From a checkpoint of a small mixture-of-experts model trained on Wikipedia.
Training: a variant of SOAP for the experts, 309M tokens.
Below are experts of layer 2 (counted from 0) of a mixture-of-experts language model. Rows are named router (the router's row for the expert), gate (a neuron's input weights, with its number), up (a neuron's input weights, with its number), down (a neuron's output weights, with its number) and show model dimensions 0-127. Each number is 500 + 25 x the weight over its row's rms, rounded and kept within 0 to 999. Numbers have three digits each.
Before each expert's rows: "gets" lists some tokens that make up at least twice as much of what it gets as of all text. This comes from a sample of Wikipedia text that the model never trained on. Tokens count by the router's weight.

# expert 77
gets: " |  |", " |", " s", ") |", " S", " | S"
router:514532466535512521505562539499416451454509509578518498469480517495494523518486523493481502494480504466460478486519519545504490492489524508474472509473480492512504512533505471527506520464532531509528548478533508467463481495519524548507505525497489533542479498475516509507535481469490473527538505475507507523527511517515494497517504494487495492487507502506485498491483479508525556522469
gate3:482510506515513484537524486462474517485464520582525501442497515493513491509515505513503514498491509528519489511479497523536491475541511511522498512502549489505522471528487524467508443481544573499481513448462517497473502496476454528498494512503544536493492520503535531519488503451510524498480489513472494585527516509521535514509492497472516465521497521493514509519510484516503493477486
up3:531543509517490490474490514500466430532498497517521534479501489497480489487466490498484492548484502515500527498500528481515487547454488528515496514474444498462511530492505478510497479491457496479538515502499526495523545471529513511533518470501479505469545503463516552501511491531510490483511496486508478476492432515470465474512491475479478521487472472528487503468545464548454473527499
down3:538520463450510531491496504544492485524509544538541475455528484516482469533496536512489512498488518491502488477509509482475515531473489538574494509494465507560522482528488509484517507539499521508482459512520506476528485526519543517506509462481501517486489472517521479494503501549509481535508510525504475481509500467508518456544497472480533480531448501481455489494472483480526498487542
gate4:511492483523490493511450502484467475510490516519523537525532519460544558473486526535504541481478528502495481481532482492497533500482476453504513498505547546510503513496581510492490472512524476492487472517476511510477461505525512515515527505502514520474561515517474501452528501476460482499490480491460501514527476484513527501500470497491480540531506510547491456487486524502514480538549
up4:510475488495478521499499501470470499552460505484500514504516464484496515568497554470522460530484494473468465477521528525502523481491519495474534509485463483530504544476496539513528502508476478496527498540501473445517477491495488482505508491490491509494502531472528448549521456501527531535528471525481458561474477534504503461510485480512496469482553485515498479485512506492478495485485
down4:502512502470484523475500500496503504452512481478518499487474521511501508529473529458467497530536532521501490537553472514447531512512507477493510475501524490507495490537517473492495510509485519487512514454500496508474517534505449512477531504530506472487472526518488478454550487517477569484493487497483539521508506472536495505514468498481461531496499513533530497442437449476529486546504
gate5:554526514473531479463495479509477502469468521538476512523467495456488510519534481523492526544436507478470471501475482512470468532497509477516504507500443477502518520484517488560494494532506502532510511522499478492484497519498475503529492501553511551495501498475540457511506481526524490500506472487488490501487540515438520489551477485524495525482449454513463494525498497490473521501517
up5:516477469523505492516478488536455477465506480517517508504495510525545551497449516498481487510503519500465506501520528495492529473439496469534494493479523490478506500502544447487460489516517521461474483550509507515502489508475500492505512483495492554462499513464527554518486485524474524472512492486538476468517513483507477538495483527500538523498560508501525555510517480477525463528461
down5:498508494521464494550531516515471478479530472477507521487501470470496469526519459520505509511415458478496481488497489560502529524458501487469498463520500485527486502527518487480470484454508518474545505505477472495508498525539517506489492481466503538520544514492501508526459482500482523478487471499491482526483500458536469520542477496483523481519509520496481536531445492488500551471527
gate6:517515480515522452489494515474467501463534561520488489515504527495469511494489506464458503518509478466478467468497486535504492537515501566504501502526488486519518523540495482500509508511502473534474533472505491496496511463496545467460512505471510476505490478455509514459486480453520481474519472475516507532493493564517528482506486456462556498506497492495484521516440548490527506483491
up6:516474466479471513488561468514487491492466471488514483467493493531472516493483507493499556499502483459495509487522490515491479559519489506490517485465500493503518524499502496569481487517482506564514483503536500463494528537493475447545486484484464489491518498478449496470526492516495540481503502499480493513514518491521472484492523564481517461487495519519460493494575478503476526473522
down6:530499547463478491466488494529525538527480467542503517478480494524485486509527480502483513475521502487503474525519492495520544520477484510554496509477509482452557486444482488524492549520508508518492489512509503558524502536489508520472517461464467454492488476511499497473519507490533506437503498480499533477487530503529513513479512483511493444532467514502522486537449495513477536518474

# expert 26
gets: "a", "u", "o", "i", "e", "y"
router:482501521460549466476492467541520522499491538503550470482526502517511498525518540486513486474517550526514508500509519497493481497508506497519521515501496531472488425523490476505460528509542511476484514506518476492513517530502488479520553463508483461476520501527542497476488559504466499471468460496494515507457505449530529539484502531531508495519501482462465458492525502503508523510463
gate3:464538532500486493526496488497487522470513486526550505460457486507523481523471509539489471480489462487471480532462535510500524520500497560495516499530456486488493467498499489536521518503534546511516511501462546483492483476487505510515521502534532471515521437512501547480475468530454491513495505502515530516502467522500510489504481458476506500490554494536500515461467521525474523523456
up3:516460516475505525489533458516506509491494453503475464498501535493463538466480506486503514506495502513532498483527540463503475515472574498504524532506485433465503555482502514491533523499496455478474485510506509563516501543514514532452516486506519503493485528477521539486515520486531493519498516509460505517500522454504511511493525453521480472490479508495478548480500519494525521498553
down3:521507521465479478488522468505490522501455475495497479506457487485505530481514488468487492503483455530502551511506477537546508468480503489495463531460524498509456482513526508549505483491514488519480486512492523492468523571471485517441536492475492487487473479516512495503518508511518498519522506547520507493489538477532500518467502514462471488462518428462484494465470484524503547532484
gate4:515505479490493476482517498477483537470544427527530485469434510552518514452439533513506491504509516511480510506525479511500445506522502558498513472518471463425499532514486470488522482507536463496529488535498545460474502522511486507488504496510530528534531503477492524530475469500493498487489522501537492496496483503489512521445534477479493486500521508513503500507496515511478505486492
up4:530476487506476474474506497507475582536547488473487464524496514523537508475498478528520512493523438462494517480496539462469505497506484486483490516483489500489488518507508495528490507513499451471543480505499474414448488518536498487461502559507498496488514503504543482522542475495499525546492531531481502513515456505479526509493505496494523484544493534484517513485470506489498501476502
down4:496493560513499480471496515510508542494451508519532590490465498487546544503462468499534513514511504503533497503493484526509483515532517488489513494500460481473514510508481490440509481487538529453475471540489489502465531504465452511486495499503515516492532471463486488494508435513520487504476503471471486474472513505507504465508484494524542500493489481465484502505511435497497513487471
gate5:535476510496547534486527522520500510493435479559537491505486469514521506479515470508483481485526530512524524487496514543488451503506501494511543480485460572494498470502528479469458482470529492525497508510481507478479473552514516488529473545490505519503485536525493504490506485496506476499494516490502500526498510513512524520495530502522548509570535481503521489477447509447499527529495
up5:445511487487498507506501488480484527488503477500519501438502458501556491517475500467514524501479547484493482510457493506469468489472457531483509516448514504452507504508479467521515488527566474520504470536473465499522473503486511513569458501536536500531533484518489517512471467537509480505506528504518475516543513487473515541495523511507532482510504541502448495511480527496501512503501
down5:481468499508501494512507512524494497516493463489473501487472511509512513523498512473516504516518523462502515489488492560512494453498526524509517501433528502480516508482459500563492500492475550472544512531527437483504510486531491473512479503444445481522513464523475491495495460536469525519531521508521510518479446474535532498540486490514473492526465487517465479506538482527515477473509
gate6:487491519507478485540495504473469496499494520514533497471455494499500523508474463519507538495503533511524476534497501497520450537525488505535569497554517486523445503504550510502496466512513481474458519492476474481521523513505495492503484548511488510440480532497507495540465499498496453487535517465522478554541519488479470499518522476488475524485483511487484521490521508465467504544459
up6:496534545517489505525525514520532536483532510511489488466462479495528488506495472513499545458487500502484492508510441497480516510462530485535526520542501504514473495506512508529510522509506436506487490545485526490489503503500480541518508489524461502460474477480527477494436510498532482525547522509521555467501486522519508510539433541516472489492528491496497530486480495501464545498466
down6:499528515500489487478528492503475532516516502491499468468511471462484513501495519522525537513492502446468530498478492517475459511524472532538507497528518479520477473519463468437542515500460465481462526481457511529537502479521477529537472469524498523480499512456497494531504519436532479489488503489519540459490476496515499526518517522499536532487518535498521510521516551491554504494501

# expert 69
gets: "i", "a", "o", "ia", "ie", "ian"
router:502479511476510484472561487529499475523502472472495477492505546536490523474472515456508472489444527502511469537499495504519447489546456533518463547457529474487551480517515526526499501513499511526512511451472502503487506536481513500480458464491530481485528528498489496511512530526512532477473524459544494496491472485496530501452517512505495507511467470464511487541491516505509524477480
gate3:550464483516479537498484507455493514517480478510511487471463505517506509516474499491470456505500522485484547521492465513524494487532478476457463496475556521478550500442488530488493452501518499557519477473514483444511469479497478499513498490526506475490493495509523479524503524510490486491481571465529499535491531451473476497495487491513492495524484457485526531498524495527526513462483
up3:478509493506531511483527507546515484541545506492490486491506504515512516486515548521488510476480510477480505538506520489481496475504475541516524451468505512491514515482511486496480512488487488503465444503547510503475466478460472497486493483520493494497559473503517512480473521502513535469531540470485510491464482499504529531489545488451490478537473471505563458573477494512493466493445
down3:499508514516470536503512524491505466524492477473433467504510493540502535499510504481504503519519486486549516460499505520480489524479497506538521476536508493501499494566509466553493499509499508493514489488519502453510457523477485483498471441530501499499477478500453506493504546438480553516521484484497484476479512516519443502492534471472454519497533490482536523496479533523510522482542
gate4:563521523531509559510476525485449502522515485517530509487553530503484515452541495506503472474443453498469500479501526523546509476465510497534501497535519496477496529473504498484490511456522487510480473460509522457490511469549498497457485510510529508550500501444550485470483481485489509489489552476494482511493538512484476501480524481513510466496505507492517517478507503505508483531498
up4:554454513509532469465545484522478505521524484538464461498573516516481527500500534480523488474474448486472492490484477531459485515489499455511510531497466526504489486493523499472522544495523521499514543487458501475485481490541517527469466494485547517489498509476486464510493566519496507521500506520539464516482480492514506495489492504511518508510492471467482549490503487533523523538498
down4:506514496434520466506496462546566468510513469536494498481526466526489501485545503498536542535498502491496464478460503488430511504458536470523533496499448518488476502494518484506507516553519497493550469494526476523510496498506484498524479480481473481529483482520489490476542489513489492532503540474512539516464530469515535500497527504515486495529499534525485508495477495475522529475502
gate5:471470520502502474492477506457492465476501485455520492500527516507485486505463513483489506486540480437506562500479509451510485577472490504450523518548489443479570516491520498515462490482524527487499473502533482490463495497514538499492533503482519518493528516487495516498484476486491512482492508485508488509477464503474481520528472506489504530476506447531495475528494522479478483546469
up5:484492466510500510511463494507490491479501496473448512505509479466470488481529477499514503432498500516512434466567554459450501493488510539508509500496509483498491551487499523501487510507468463513455437480473529522519508498514500520485512486494516519498476482488529492535505496496480440485511494528498478508496458496507488473481507494544547533520461539515509475484513499499508455496547
down5:484508499498494503459473516466502509481529521492507509468513494481499471497518544516505512539470521483489510492456515528486502542532465485482472486490482540466541497497499498520452489462476428473480492424496481462482466494502496515503459495485501478494484537525525527567528498495518460485512515497535512524483489480518481503493513502496481475484476493510496447498551530564474521490496
gate6:496501487508507520469503481461475491453496470490484529471530503495487499509510473525507526500510509454434539483516482492480478495471519488428493473516516497471523521516481463471520474520470477476460554454524522518513477492526499522481488489431503522555448515541477491501537443510496510490517484544487512526488502493519490504525504482500487498469480487512513473494472505475492465522535
up6:447495515493529526484508499487516515474547514513463525504533462489470471524493465490523539475551489476490551487489498495496476461493511489448501511526494493507512519457475452498559470474494527549493528524486512528535495460516475491508469492494498472498468502523523476484541476486459499510520504511474518476461543497539515473542496487470472491504477491502507473522502498475484474495562
down6:518499539477474505526517517516482479470499517510523500538501477488512477505493513524504492463499504463460495551492451512489483510495484493491488524505482503529510453512494474461488487536483507502494497492459451549538511534517489465517512498453513511479488456490464507497500466498457475522482503492530532432507514476514532536511482433515505544536465480476512469473530487515538499490553

# expert 1
gets: " in", " in ", " at", " in the", ", ", " at the"
router:520492495484490535541480495531503505530447523487468520515471488485493485484503505494539510532501536523485510495498470459518543462516486469446474524505479463526505450487512527474513487500542491489484488457508551502532510541474495462505509525542487508482522437521464506548492474500510522537515489453502546485458490467484505532467475523513506506520518511503495464518481512499471526512526
gate1:489515515523506501451530505476501516507487494544488497444520549551491507504513505482491488498486496457457520516495501524528497517527535477509524497492479533508505514464501484464535521494498548491514531492517529517525538504454454514496502472499493515489478570482562503474514508492480536473478473540504462481521492497513470521508505460497480525518547459543516467491452470492515469502497
up1:516485517523486451497512508452501502539469508509446482521490491469520524533544508499499500475578507532474471538491477501478480506504513449464462493571505532510486453492466468499481563504503508500547476522496475527494520520490488497519527506474466518520478502460522500494518558484527477514482523493485498515517520482497490519488516475515531513491497514479482509556490482536502518504490
down1:511541487487515511489502505455519513466486507466465479578490460529492509494483490518511542513516502504492515496532520497485514483551500490529464475474557550495527496522458492517494550496471471518510516506476507460501480482479531479525507492448489540531511526508522526487547494498474530481510494469518503501504497543527536517517521504552497533507557481478492513521498498513547526488529
gate2:515534485501478467548465497479489492540503487516539524464499487521514576483539485525519489547485525510504486497474532472527507485513495500536554437511479514520508461526498538484505496491496479471531525515517500463494518501515493491504540486495540494460526472471499528499469512500523510527532476467474447507541469503501502453507455509501486480487508535512477522510524453510517494491474
up2:486472494494520537492526517501515503499472495529511515487475484460483491534519522521470507523501514490517481530503526514479529501521533516469460521509460473506508529484532469517528510500533518515434487475485526515483519499483445517487481534555552556547443504537513492507490498504525498533477503519506540533484523528513522564488512464544477502477533520506521500503449511482492498491501
down2:473472510497476524461512502492526521472507493484484502539513483497486504504508459466475507504492494437496527466495420530499508468481522498528495462537506535522561510477507477530539525482496501492493489494457487517466506489464506504545483545519481553476475525512537497496496492490509517503500543520525536519505515497483476499474548503519498455497513462541510499507511534432494519511486
gate3:509517484512549530464511510494510493498476514529474499497489472539497464490469502517511530473561490479490507524539497525524495455459503486460532531497471444525504517494530472526492472474500530518484525458541526535503527514511495488497498536484516497566539523514519469520505502472494533497500510507514511482467478531509546515531506507487542521513456462510503480505536496465484457487548
up3:494496510499479494501521493491505503523459472511471476463532497465482460493508508498506539506496527483535504548504492511500513486485479514501521506500469465560488501500514505478549551510508561503491486499508520509529483461547520512465507540528507463542505468477484494506483456468503539520542487498549519518499448497519537530509528512500514518462457498519530495501537458469488553492536
down3:509545535521483503491437464466491467477492512528514503534462457543565506473494481542507533470496538508525507500533476507509524491493506499466509458508496459486462523536512481505459516471529472453508503527521469454508489515476505465492510466504534474446497495481510528518509534469476500501487483495464508493512493503520481523502495486525510476506543521509508503493501479534442475525481
gate4:466492477489543509512522487474501541482516468522538496477470477496505503536520451451503503503503537511513520496482478521496501523554507499549531514492469533507521481513529489508502540514483499467475492469515503503500456550465521497461540477493462533480550548513514489518507454474489503498524531491474555494503476492543513485514447495515482486505493489454506486511439506526494510475492
up4:455480443464493484545491482513503495522497483491539485525463528530468507492519478494478470501523561490537529478501479463544509492500503464519498508495476503456523503530486497546460512524505461464486467464523507511503460517476495523529461480506485493501505516531455520485470512462518527483490533482490537469453496515497522499496507521542440489496498509473496472502455482472512508535497
down4:528503498533468511482522511472531493508514529520491534479506505499509475456492457524500483497502521465473501533521498520505472504540465488488453544503532492474533505520510494443530484468532502522482526511484472527554482461524535487527456482481466465513487474466515511490514518519501515472465499460512502511491527486497496550461430497502526522521476509502507486509549494489472461474541

# expert 29
gets: " P", " S", " D", " R", " T", " N"
router:491522508522457504494468486542523510514545518499493492510482526482496489526477526508512516501523493513479500495526535500504550526459505456496485503517497501476478501538494454558508538514494471476496493533535503470486482539538527508474471510476504534529451505496493479517490523521500441532504534476528485491491516515555518515494497479539463501503498549465500540493490538520532567469477
gate0:517556458542486492506489537516488528525486518553513508487478513497484518496461551527492480491560527487505477541525509514501512537524481471544499500472498523528523473506472525502492512486476443501502513475530464509451476541531536505477467502452502540499497477506526457477527523526472499517524524527480460488530479513496514484505479497497462531497519510536469480511494487510528528478487
up0:491492488485543471497523470507512479557498491507509493538499470516497531450502476473523523493486467494496496492498520471484483460520485517522463529471473478502464521533490493469505487500522504490464529495474497539459494489533515500551499482495498436500491474540506520529455510504503537519540490484481502487466501483472491551513455539467504463452506474487442500503493529472530464522473
down0:494493515500511513445466530510515527514483479525486540495511516512536498510545515492517476476493488486482517525519505505513493480570469506482511504488528501522535531512520489525444463490504496515480511472493506486535492517475467528543472475548477499484508564476532534483531465517482532499499488494501505495478451511468489550444496502504537439483502479469509508512498550466510483534498
gate1:521524514485491485532484508488475528469483471522559535487510508495490428526494520517522508534542540509487522464474505500507474482508521503497465543508505501516512508526500459513481496459542502475508474477483505526513501526489440518541472507460491476499490437541547505514503514519516483529496513450520504563512509486535465496456529496533488479518464507514487505511508497486507517465473
up1:522490515461471490462478494490488498439510492487514472503516446512497471485521481524493488564501466511493499539503517496505488496493525541539474513527480456480532570508496501538499519539478509487516490502513515503514512514489462495523523458531514475513514506491499499490494463501495525509475496461494535463527470524488533548497496439478534508505472513487533495490532453499484434468482
down1:501501524497477513506485530479498531513447502492474456472479496501489438491460516520501456471453546510525524491508483484462463464525538534507524484515474467486516485495474496467509472501490454495499519510478478521507521482480483528541541499517477550496488500490496498471489508523502495481494489495520527522552527561463519463526535551535498505482506509538529496521507462536484500525502
gate2:513533520560511482534498498496470521526476493545507512449483558503469471511503496503499539509515555520513506532558501512474518521491530453509513507486464528496515492545473494522474460505470472459498503478533503496482516526483517529509500550499487542548480511481531457472497495490502490488493540510527473526518533493511510512487513500506488521483512496533490492481527496468496583482499
up2:532504520476485465460494503515501501464504438531496509508501466522485544498543518546445454451517524480508478520496534481489483528520482492511515526485506502497490517452507456452502547512503455478487483507456521481509515497528493491460490479458515498524504518503503506472473531532539484469538503460523465468497510456502447516487532494513512532528516523506507503497499489494519450506499
down2:516470499467480498516503492507496520495491476510494473519461492507490503497502483507473506488455451534490509487485475555477515553494503493439530542496503527474506515458492491471442482464523466497493543572487494476486485503537497482503488542564486485546509466513504506517486445502477501471491474481477503511548525488497519513468515531488481474495511469490516492502497498441505519501462
gate3:484541527476520515467494516464486464486519476467539478468550515509497529508514522477504519537494480491505545448524533506515488536494536464547505523541511472545513496510478459497479532524511511517529471449509495480482465473513496500511513549495503495533517506494522516541502460499481538525467502459492501513541492513497518522549494489453441486457487510496525514522508498496486492505519
up3:516509475518521501500526488501493464552490478516505529491507482495483500475540483462510461530494527526473493528513477505457557481492513491494476504497500456485508523480567452507501503518462517529518492500512487502520516556503486463469568495514511502571513490435462530456529506531469474487491494515523491480485511470469529543468478517512499508482455504506502504502511489516512512503519
down3:534510516469529499518502449494514528443494524546495521479496491524509505520469491547455531496514502431530507523511504457497487501494522495487475528478470459468534515462495531510499510494518496501524520498465496463472515490520509505478497526477526540484514493485498538442539531497514482465526497538482491515519491495551529532491522543531484472510505481475471464503495497518513522459452

# expert 5
gets: "\n\n", " M", " m", "M", " S", " B"
router:512541510510500473534494489525472516494559466489492532464473527510508472527495471472533521505492507488514554479457525461498526495456541518530502522530498521469521525532512462526479520497480513539448521533474509494472489527507475497452517471500458529460503481492505514482484483489517508473506474480506516516446482492546514492538452476499494488495442546522490502516513528496488509497502
gate0:531474442514533492489501509496493498495492528489479537488450491490530526508506485509471508495512496465451538527485530528528473514528500513473480506505500483489527455468467533465504497485467461498459493485474508522503496503493526520481502518452467519515510506534507561527441502496482521527501500477494537533500470478472462543473532533511528442481519505497476498516492501499556511507454
up0:456527534506470437521497510510514518517530461485493503492500499484495503468498455501517496465489543515536454521492473528460500491501507484476556500478501540468545517484500517517487480498488527547540483465506494502501485501497506510542520523439527495489506533531506487501513494534528484525537533517535504420483524478492536489537497507519498515512525487521527484513495512507481486500564
down0:509525523499520504528516490531499530531503516442535531533505499499527486520520492542500528491472478426547500547498498475495515496490534515502549492503518480496495523465479457504493461446488498473460522481545520535491483496458506527539535520488522506501484480494521432504525527534512496516455504500496477497520496488523508520509496456545480469463497525471500490502511517461513514488504
gate1:505506528521488479486540513513483488494512490526516510525494506536490526456488513481498517485472499438492453510489469490485478494476505514496484450465505474518507513513471477503542502493567490496526544513469473502477452482536489500472532487472548522503499466473523527513485464534482505511521503527482483508528454546496543478521526465493481461510470559518478471546496496514488466531491
up1:532478465522518482463474504469504479524465515506497483489478472503484518497527474464526531531485504506495514531480458463503533504511519515520473504500500522505490550508505566475470454430538515524488458509454530524479454472495508475516472492481497482513484460507475502479511522486482488504490464492482482543481552491472477470472491522522523493522529492507459496485495474448508535515471
down1:460531515531481481550476487485532487481528464515487479460482529515499497548531518503534529442477511496510455503501473505479489474467530526514518488506503481496516504505473513493539501525512490497498499503458509511503499519485534502477531476477467499509490546479524513484523505480542498511505455467479532555543516518512492485493504481511496547487454535466535528546469526566509531496478
gate2:509482474531515490547474533492472487430509479478500488488482506495479499489527472498503492506495472452489470507510479535520483533496512500471483491480518504463472556487483487474456512484496511478533467501488522520500559488503548539495535517494513480493513515506481553536468476490485547482516536432450510466517532485499492520470497489468510526458492495472501495441505489500506531517506
up2:492511535538535487514487454485498498554489490530479500476536519519497493511500525482493500476536500455525518454454479505496520410499501462478496479488497510509495469526487511475512547522516496489508465506500519521468464444467503518538472499475522519472492483513483473485466493507521496491482515514478454530488471483534507467498544508513529550511464498481490460526506508544507489539499
down2:497551479548499501517539507497480502528437515479497512448510549489523494504482527520479526532516495493472502512462502495465473500489475506500517496496484488506508496480527512500446452503510511505480470440486505501507473480449537567492524532510497493438517492475531520507502518499485517555485542520500509498475490480523494478529477493519483540530448485467515502499477534468523515500524
gate3:531479507543540471526507527446477503441515523504530493484491511508501550496567486511521504496490435481458527519478483520486518551464499486503498484485540520535495465499456531507504489494478534476509468485514496507509488507507490554501502507514524496532479490496474523514468506523446484514501516467482526528555477486515482485443502545515517492514508501480530476496522502537507514488518
up3:482532502479483495476495482520494512510505465515517505554507444497501447484439539446487489476503538482546501494500551510530468476510434504518536505507521499510509502495505536526472507498472505486467487485477475537492535523500472509512552479490494474507524454522482485483509489467531508496502519505462564536489456510548486498488499503467498509499502508510491488517437479512512503499471
down3:494467554480461485515491508501538540483517488520485476493532464472491465493534537500500485492517508483534529481476508498476506489491438482492489516520475495510429505533512519489461524500540511457492459495492524488505515537482509530465538479502454548542531490490500514472499523460476459532463493512476507498464468525513484501458498509509510472499492518531520503503487527532476490466451

# expert 35
gets: " to", " on", " for", " in", " In", " on the"
router:503516523490501514516489481541507523522488523521473452529491501466481484466480470474534535514520477537507490529514493548494527508518489510512541494544510482504487507471549516483523492502479517485503517482461527518507504541470484470526526485554470456546555516546524469450486463513474522530522489531516509488488515501469490536510479538461537508476482500535503509473513487526468523522473
gate0:509482496503517498500510499536461517490514459544487506514435458493486489476538468512503479487491494475497461529477526531515472533549455461492519466492497497531472480495528419480496501502517527497504489485518520515487461499496464465501565521520511493499532551544491499529536515480485488479483517508520523528501538492477481527482501538477544498504479493503505437498502490479481477498511
up0:511462507471473505535471511515476493523519521545494478519484504528505502469505526490497473496498507510509460489528554539469546512542509429505500450472478502531497456523526453473476497497532490485444497480483531524485477544514474463494514472533517511486494518532499504496510484523488476511514494553496492532474522513509493531483520545476480546509549502489503450497528484481504507477517
down0:483506526496502520486467501485482492475508558488492485496512526504521479513473530449512534542544462540477469493488493455506466528497538504509499485492534490515537506527501512519481522473541504473480494486497472518492489522518480551481496501466504454491523508477461459514508534520582513513497435466502505501474522484526514556512466512488481447527499519497533495498472489479494496503490
gate1:484544481559458467521482521470485485489528472510500533509476528490462521485512483525519526469486471488510498536483513540506472534505499531491492475543492467522476553512530515492481558495533517490490506501493503497467446472542501502472521480494517500483509492514511505490521520461445520476505476520497474516559495540472463506533467468475523502553510506510523500474495481545491492524490
up1:504478518497528512458535501446513492520460518482501503520552491497514505555497513482509482489460529498502506447515499486506473490465521487510472500465477542519517473495472469489529484519514459525536488475517483526493540500500517541486488513489497533503450501473463534489480542514537470446515503491512495524479496484532555490518543463514480487481501541473483496518457540457500532496493
down1:499481532503490502483479492491539517498497489471508498503503491503499481487524506530504465480489495453498484508487503530481498492490497513483479477450547497537527459494461512494485511451526512517536531527504527517517428452527466511455484561453506492486494478518490534576539510498484525460470492453494515516496509484490512510508458492500522517522484492472490531512517503455453497460528
gate2:511524521484473505456458497525483492477528485500522471502553540555459503467472501509515484463474508504457492536560473493495480479504500526527522517494530508472466552536540532502462503455488511480505501525527543496501477475530440502501497471518514486489523488479507488504516500528468514511459462512530524529488474513475476529529508509477526478468503478505488479497542463503490479524484
up2:497480492486509535516504500531516436550491479518493470466448489466507562503519520521510510527482492526495495540519503482478556515518515452521475494465455488530519463528467490490490504524519508469477477508534510488480522563489534507474486487528499514515459510466458524487526526504486483497540487468473519496524521491501481508461495494465484520563510492498544493483505512513491520527512
down2:523495457491500498522508505493487519538501513492523507493505476467477504470487469480468497479512528488503490496475466494529502466474534502453471489489464458497497481462510492547507496499540524527538501475496520501498515508523513520502505486550486474489470522545446470453527492462522460522496547520513497472439543472500526452550496482525544518518464489478497506517486454487530477484503
gate3:525513474559496469458502532455501498531505524531505525534510511478462471509485513491515491502464489480510484495488486521528541538560507528473500493538508533544531522521509508494503455491502476529476496484489516511501448512495506487495475503483535499503474475509477493500438531458513539478524527539460517535537522464499446471537488506462461503481495545522499498517521488498510493511513
up3:475518507477500503453525477513510509507500523513455477495478509500502472489502460488473535521517497489492496501460484500528492470490506540511480503497501458505495451481506475459487511493484464502499551509462532520519524489519493477534510529533476453537441515505543464506525498499496511454466495509522502505450488500502528474507484474525505525453521459532487459458485527544432468515501
down3:473553464486485524504534482573447458512550516494523489508458506510528515525540499487474540516530485517490501508525532513497517532487532486555520542499520457484500518505521495498485524526487501538506486496491508531446517505491504527500488510518489520472546497486496488489517526510522481499491509478517442508473492503513512540500523504530502542507481536457513514506484531531479551459481

# expert 41
gets: "en", "us", "in", "ie", "e", "ian"
router:480465508470513475488536485494471455540477463492488464509471514505458525461493544508493507543461505486540474506493508479515492538532515549526497446443479485482521521478473507475515499510490530486506465513501517522520512471481495494517564480498540513509545535476453542501512468521546506468460509478485501497468483454510508506485490473477496493506480505474463485513510470516490500523483
gate3:514536521511531500474492536463481497536485501472531535485533494469423533499488534520474525477489519494469470525465499501510512506490521508488521500500457497495492517504500471491514542480490499479478502542499446468550465501507465532527528490548535504498486526497515488498526555487482517512483476509481457509489484540523494546543459494481471488525549498519518493519524494478502510518547
up3:505499510499478492518473515498483500537528479518540507450495499499520530516528534484500485504440506470471503481536490495496479541523499553483487536489470424495524536509588476468464477478472503508507540490479492421497519483515511488494505506516506496473467483497484518493501519532516515474534504509538471527485485503498511523487504527488538475480509501488495525539499504523460459483520
down3:489488468518492480494530492542491504488511512488510474469445500504481516503501518490518507521483498531436470488498509495506488530516528551547466517471559468512530493471521474526521489501560507511482544514476489504508509478544479538478557530523525493500499501470461536444504535481498515454484486508531480477475470478522484507480439517477522472474510480508469501488482496527495504514503
gate4:508500495508475511496507550500464456475474457491484527500521530514493520450500519465458455533512488482501474487454482512512499512492518568481492477448518507482522498465485490513511473502489459519521491498527516474487508471494479524479519485435523484518503566534495453507491493516489505500512521519514449535520494518493555479509491454465472508498514523485487447499502499454504517501480
up4:491507500508518508520496491495540500518441495497533498485513454505507489525492478510487450496484549463510489464523481468473491432486524441510494490530459499518481479465475509501509482485524468500490538487483553545462503521508495477481456523568474486470457513488515479524447499488474467517507464482522538477447508508509492496507481503493523511515502529510484485513486483525512497473536
down4:501469498519485492531492518517489489464553513469476531521539515468518518491504484516521455506448514524490497509462511461507508509479478533500522498478507494525511497539479493498500475498433465468504484519517528495526511490483450548530527558487521531507492518519524500526516493490570510482503472512546526512531514513479489512503505497512513519519522481538501478440524526498480543443477
gate5:496499502518454476511468514509492533515525525508492520479515473507508500571543497510564525476476431507515481473487474513563517494487551498488526471487451472509459510530504516501502484492476558476503481509481528436471505475498492518466464520513476468466522487502504532497488526520499529512482494523502506535516533549524535485502509473497488492514506528480521496472517509513470523495495
up5:470524505494490522505517522483470500553454476522502507472497447539544487486521497511475451545519510519489524520536518489503505499508482519514502489514493525500517496497504508496486455505474528521528509460517515540486497514512491523467477507466579499492474486485527514475493445532525496510475480468505482525480523514512516503477528443487481484517499567517509543517511509476508443514446
down5:458534498536517495502500510520481503495486479495480500510468502465535518536543531498443545458478507523469492508492477490520504482454486474471461493504532528485494435525516509497475504518488543550504462497479438525514480467457529465515482501488479510527505515490537474464524496542509538534472467468510468494515520514501530506487523497520505503520503463529521519498545502530489494487517
gate6:505489492513507496467514507442497439496483527509459490508501510491518499510494521524520498504515487513526524525509479484473523520534502475471482444546526463510474487523504482478454495475482494529534506519543506479486515494496501514444525484495555541532520491473533490547453488504515490564506530539533488466505530511437464506499486532473533493502485500512528491464496530507474507520511
up6:508510482517476528560476513495495510501492483494493529496491456453500483520473466496516456504506503496556517446515513528535475522490504485481498447516509511494484498476476554481537464501519456529503500518473504474475465494485496540512470558450492490519529499525447504494512470512483497507521563460488520481526494514518464471505469477494525497465516526540512498453522511501502478494512
down6:537493497499503506513502496460474475494474464499454465506480502472463516495487482493538518521478495520557507490461510476536444487521527455523480517555462474481509526509485502539510503496526472513484523549487535527519520467459534526505487529517561490467496491531493453499454482461519531525502516512490520522486516460478475457520483487542464524500530495513496483507498504505495500511490